Below are experts of layer 3 (counted from 0) of a mixture-of-experts language model. Rows are named router (the router's row for the expert), gate (a neuron's input weights, with its number), up (a neuron's input weights, with its number), down (a neuron's output weights, with its number) and show model dimensions 56-111. Each number is 500 + 40 x the weight over its row's rms, rounded and kept within 0 to 999. Numbers have three digits each.
Before each expert's rows: "comes after" lists some tokens at least twice as common just before its tokens as in all text; "mostly gets" lists some tokens that are sent to it at least half of the time. This comes from a sample of Wikipedia text that the model never trained on. Tokens count by the router's weight.

# expert 15
comes after: " ", "1", ")", "\"", "2", " Party"
mostly gets: " given", " working", " those", " either", " living", " placed"
router:479533555544467530471539467551542537460462548549546532545466463475540470485462506530453544551451558542460547448545460558460454461545453474521547537464470470472534467453
gate25:451490544497476567456553504535542544482445593550497523535473483441554449548389580444452560527512535487474496487503442464491453455562442455432535531510486489481516499504
up25:410485448526478536463469550492577457496524441508430454495525473490591477506460579447433461506543540452515507496505545523474535534540569504502444470486495502552492521496
down25:514484518486493524450499467492504478492431484522520490481426462471520497488512522556518424533438493517536570424522490488537454523485441448473463509481453497409503515447
gate26:461524559490420569484558438515492531456460530479551508509464456485548491470502511539463521519445513522448547442543449498440473474533489458469536509479491506472551486481
up26:460565473479523543505479522536471454481510465528529466546512486458554498542468513532453499501430428561452524495501517418492484472535487462475468562438471429509486511439
down26:507502490474468540409433440414490464514475503527508523538418461471477479466490539545479455497521485525486532499474413497526474553551503497473471513473541398533506541479
gate27:485538526565462567504509475528514521509489533548546547549447420439535448496472541516509523562435548578484575468525457505472436480532497481443531536441480459436530486461
up27:471496479549516499497538421536501453547528469481468506525466450469517513481464561486546432542548557507410455472565521529475485447461507461494476445571473499502594448537
down27:506549515571479502510517486499543488506482517520531570493502572517508466526494491484502487428487461567461425441464549512445483516533426540519546421535495489502463566525
gate28:551487497487503445467537484475520493530518467491554523521510515444460544541533547463470475529530521440544522466446559564519546448462493471459543468459525546483548426531
up28:485516546590446515483524409555519531489439587506520563557466472470496466524436457504439492550493546526447496491535469542418480526463505482485548494487460476473531427413
down28:519480484449519486503464571481522516497536498414465516496555531500496492500493398492470516410476507447515501565454470474445540500542517501553503488430538486530545512561
gate29:540510509498482550445560443580501560521489547559575512538489458460495407476445531557488496520472512495476529499510455544453473503535496488467564549436480518482521426481
up29:418463489471481568509538476579501481506507574524557535484540470408535450565490480521493519513511537549509530492536518461469434507550510547423489469415464502512491528481
down29:494538492508465499577515470436463494537471511502468544576458516491478439494469502453507544490474542582429493438521524528538500567544523450547524438467534464545488597475

# expert 36
comes after: " (", ",", ":", " \"", ";", "),"
mostly gets: "\"\n", " Mon", " when", " Bel", " before", " (#"
router:429538529533456530465535454544546551505460547555534537537448440450524457500466515534465520539468535545460534464548454548468471516548468456555525538473461455455541469456
gate0:442540545557440496498547446533551513436492568540512486493464501428494456525479529508441586568505501516510516491527479508515471450519449451482533533467479469445531454454
up0:407552464470438533502511499535571542413506497535530452504513529445548543533414461537429482551491442492468528433490515514484516421545441539544505539505527537516461496479
down0:572501478505448452507499516501481411453477468474542527526509537516529556455514464507474487474512576431522503495537476561530487522489488480453479474554555524563514487490
gate1:495585566482507497501527426505553560508473498529554504517477500482532444485448551542417519558503557523487532494522430489491477458509400508490551541476444467448554456468
up1:534535460472499502536473489479547514546532475527523462457495486454500436483494463507488431519520452540508502540520529582530489496511459553518537459456483532496476552524
down1:449453546524492528417506499491495427485495505490591464506511530508493588438485539586544541493440558492486609465575498483472483497481512464479440506470510475527515470534
gate2:533528490532408517474470455522528552523441535505575498536455481485550499481411531551444548529440502509478553504571487531457503501514482481554503556508479503491425451437
up2:477453450412436526551503506455477504523539536503538513509564441525600445478475537547492523486477480543468545493509492587507469522589442502580514533492548451552497544479
down2:518482431530479455554540524464495534506514518521486501496512489458530491490476547450443515506546402497469450528464523515514519504526532493522507499499473487502469529511
gate3:394540508537488483491522497487491502510506577522503462495494469507573464508499535609486508454482531519431532412503471468492495410610480550509553526475510433430469483462
up3:540418477458438448509473474454542450499504439513499492451547553530524501548479509499492465463454493508470501510454564572479538436531483478545514531482594504584491566511
down3:486429565505537450417467481488426440527498532475582468547445544516492560495498499548542535543550536478512528484513535512537465568492513513438472537503457517494530441495
gate4:459501528553462505463514424516572570492459563526537477508444485421535498526449557508464557550470548528480505471559440468497493450532450481478535515484488447472496440487
up4:532453528483525526517518422553456564460518519479499445461472437553497540412458471453499494483469503511562460507476513463494530486495505534521527524492449480474452449479
down4:549523488505487442543542508477546513503416474467466592543593481522504497477556452431507480567425490470576510511471436594520479500502551441560476512518502521528430530397

# expert 35
comes after: "\n", " ", ")\n", ".\n", ".", "–"
mostly gets: " New", " Gr", " Sa", " California", "24", "19"
router:540548525545472533458536448541535563543461551528551547537465472467528448429461517534482536537464534539460539461539461500458463536538475445504545546474459447472499459463
gate0:445504511520496545436518483565520523493496521507530505551477440454570460515483505575468539559513590520490542454550491476489499441535471475472522504477464515439532500490
up0:555538512547488556550472532503480567497523501515507502534444430483498481529456507533503474519540519533439462473552511401511444563458483452479544448479429417519547495464
down0:524432507491474542520538505490522479517491478578507537506524499437407514544461447578441497461484489481547485458501459451435509438483488582436494425585468501507440546483
gate1:469572544556495542465548503552528581462425566523547549547458480455573470516453525548474538521489546564445529487536459518470441468526489469477549522437492471471531481437
up1:544587547554493494518510518555511550495463502594565586458496468453529568562517522489492501505433531536419574424526458541433473492522445488506457498559439483533453426465
down1:613503487549492536543512461445537534470513543508516529530606561487455505466460476483527523484524531471524501479453505496533411513517436479458536486576517451487573521449
gate2:505576527533502563482551479551511550491428545563517555546459488485543496521467540522463571527482547511476512492515503479444467505551434431470548559436444429442552448456
up2:578534561519465490441532505514477512462511546512497489451447424432521451510540474541450466505513532569490477490549474507498476459503524531503461568463444560505532492448
down2:467471555451490504434381469466459447590512481420451477501511466520529549478544534449491506479472447460529488486400521523516508515485452588505502454499543516525450577472
gate3:535557509543479549471517473539556548512454565497560510552449443465534474527484545537466486572413539541480524461534492452422469455524441484506537546481476432472483479485
up3:498395486538517488473451465488507506474462469536584493539457458543471485539508539473542475486477495520480481544580483359463510521532457552486554468512434504537559449551
down3:479528455472495491553515505564452479469486514537552493452410443414459579477495527485504550488513522483440587573584471507518531551496520508525453548472477500524537441502
gate4:478541529555480518493497457540531520452491533544509494496460439474529458506462498537457585508477512520491510431503435451444487435541464443486537492445479450499530460406
up4:548482460470455494573436517474558473490528534560438522463427499442556493601485530505548535546564539480449497537508503519474550500548477524516566467471499441561507462474
down4:440502527481559482479477515544490473519494494491494460503478465523566488542500561530477506488496428489495515506484482454443493505519463448558506549459426492500476504561

# expert 49
comes after: " |", "|", ";", "0", "202", "In"
mostly gets: " ft", " caused", " however", "aged", "ron", "wh"
router:494529558539463542448554442551544549480467550532537542549476454456542462530461508531459535544458547551462552473541451479448472511558459442517531547459460471449505460469
gate8:492551544553486485442509473508522562445521515594535535518472480432534496519463472487437493563482542504466555432588509447431484469531460535482508470437518446483501497475
up8:416504538556507475477509533500461476469473543478477469520571452464531528589452473436526458457476449466575549456495496477469493501551482598533455544484561497459460442432
down8:488550499596491540496561507489516523489472503527471512545468509470563530490460446452491405483567472494478433508422522442555475533561469515518471451575514509501576467505
gate9:499546528491444545469548456529484516432464532555531497556465466515541429491406545515456510538484574529474516493517460484495455436579441431486511544461497495441533504515
up9:536488545490457509485463462516455558455486513576535502549501498489458368514432449498497527530546552523474513541533495501551419512570473500494494519468493488513493549514
down9:508574479462517488504481515510491548513555524482489542488484462484508492522506483542528540439509504547548448551431513534525491489474493568476519421509521538553530522532
gate10:460595529559452538482532463527548518500465490555499550490515475487553452486429533493420536563447557530509508473516468462459456464533449437479531511456471422497536475422
up10:533557549463460547473442544515534499557438511512452501455488443497443493541543468521485556473589506430473537510533450487466499398496469499502476520553537443510492504499
down10:500498513547462512551511450515519578530490510480503499463557502511493532470538520503453481510428459503471536413520525466558456525480544425472476434510458533516492532553
gate11:430537532538461478484549503598563562443491504548507511532472460445570504568487489517482524508495532500429511463543497481473513491514456459510508484506468478484478495524
up11:482558465480501519507478529482430487485560499502470535468525496449532564571420468497542488447546509459473497475505526497457468532558519493567489499557452457438477582492
down11:493507537572515496478577518502532532491462503569499572544476465460525541485494469496411486511551463500455480482451579477522465487538488526458467469603514514528523424566
gate12:519551560556479558474531470512530524440428522537536561532482467504540468501482543518478543517438518546441501452511439464466441498511495470451532544430500494482552468489
up12:563475459488472531429501468547490495477531541521549537499459513481442413517463515478478541510530506552439541510492441437486515628526451482420518537494541466517465504493
down12:457466510431491434417497432478489496411511476528550494501533526554532558495459518527503529538469477499555467467507568449546501498511494455557569523426445506479444483485

# expert 32
comes after: " ", ".", ",", " (", " that", "–"
mostly gets: " it", " It", " can", " they", " They", " These"
router:501531546543471540474556445543539536482471559536542534546466440445543454488463534536474533538463531542456541460535473526453461519540471453460548547481465466435504463457
gate8:455528548524488562443534464517530531464476520561496557521472493485573463524461512544488563568442520516440566483513488483458469485512439450450573491479467511443500482477
up8:507543560486524502512532473538495455462476600482540567514527437494533517469545429481447514457536576520438482438543471481439459452518523543544559502569513497506524506493
down8:520567529479489512491538515511589515451534538508507500472491584513531506467533553476503526516458508490460456554488518464534502460471475508473560502477534511530555511411
gate9:510542540548517533423528497519525544417463543543485536573488501477538501516475533510496508527463510545452550459568460439452465482536515470488542485458418465478560426494
up9:483448517503532522493520582530485530457475519442502505568468499537569557579426478521478411534486555519544497467469559460456483462484498451467504468511525526460501523438
down9:508438498490448447526542516481531551447544487552485502523490419535519529463536471442481479487512481516547479544552524460522477489502445509547525502502552531511622568504
gate10:512507526530466554425558444507565529429440511523521499559463473454493477466477548527481547538472489567451540423548474465497497474503479457480536526487455453458508400503
up10:437514512465541463459544435440487525446407498475570509546507541468462497490541507448458539446460522516569472448460535443534412519501582451550466501521483451536491475477
down10:396560556464537488470467462511452451507477470444562529562422536539501544546499511553520529475534512461445520442507488455515586553484514466456519557499451398462461496495
gate11:532522561536429526456555466499525503481479495572507565498475447434539449491489486530495556547473498506480528456523510464443488474475477450496518563508440420484526472455
up11:563497528550467488499566440439516463469556540475505552477449467450493534401487529570561565537542466458491534540523554506463511487433465498472518555573488435494433464540
down11:451538555505442570446559530475455464468543498510511465538455515515457532514462494497521474555475527498421478493478503534461448436579445466557594585464431549434479512509
gate12:491504564569482533453517470556555535416481515568556533521452461429532460536461514489480554572442522539480523474526436483496484507529455454470537510479437502440532487457
up12:465593447549513577477522490485485514523453483487522477539529537494541516496512514521447495511531506471514454441529503501526419489580558525511542484459498449497582521496
down12:516545462472505519476538499497490487515442519470487472421505567472488493571567530451465587493495520485550530562498537526565553495476492525514442488490604428504520472546

# expert 39
comes after: " ", "==", " re", "===", "/", " his"
mostly gets: " pro", " head", " two", " s", " ra", " primary"
router:563534551548464528463531461533536532493454539545536546542458437452532460539462511527451530546457546533468549455551454516470457467549456452500554529477467461458502437463
gate0:502555560571428498522536396551564503449489528527551549529497479455500441507466543552463530564454543469498501469547427493494410501534411451533487539464455491453525445519
up0:490477538507437461535499471526564439444514453530515558483419527478455481508477488526489563523503573466475508496507401467528496488522391415543438546480562453541500445552
down0:520498437508494535513566532518504493499481497464545467482532455437507464482429537496462507522516537533509534520491486556554436490528479503481517484407492489522576499443
gate1:512525570488442540440551455529527564487476510548551529532448446435575504515471512505472492557491537544494519446539414494438429442517491491468548527486457477475564468476
up1:544486500474560473502468493523453501525459559541541564474474412518458542506533438468524494563475454523482552409547509489495531435478502492501578523515454554436456412478
down1:524547495463493444525600549498590480447521508572466517534461499522520431552467474509472493480489521495414510509473486522461504454491441524484492418552514445466435544543
gate2:520509552563488542444539480538509504479437529578545568562478477462556493482480505500487561581483527518443536509532435476508477478519436425467496555461454465449502480432
up2:449507504457524479482506470488501481415493535532537523468538522495541483506529556548522512494562454450401547489546473460434561498490436514456429434463530533546457444513
down2:514533515578473472485545456549519514537487599526567494441492482446506421465557482517488491475483523512525566524512435538451432497475474499561461559505468410384488457523
gate3:538577516512486522449554475534534573434478513535501520569448443477485476458498529530459498559411562534520523461514493537487502492520489454481566505452460456475557492510
up3:499549514484495559518441441467455522469528512503520509538480534571425405505502558499563501483427497574475451435554508517511502458475539501472568513481529451439523537529
down3:524533522453564516470475532484529473516504494478544452431565513440450472490473491416501526517546534547546552525540399484484517475566453497512520578540573505523516555452
gate4:524520472503552469481481470494490529407494500548448551524520458509404540502519485461509522469472483519528522436491435440480541556502531497501498524529589474522573473497
up4:414537575524509516480520481497566552449507500544540570534473432435537505537524459539469560516469508489468542440533430477441488504567521493473527530514503462473539466486
down4:490511479507464481545422534552463482487469480451475461505440575488509486496517568515588443464542519494479453485486574523568551548477520493569545451506522544531516504474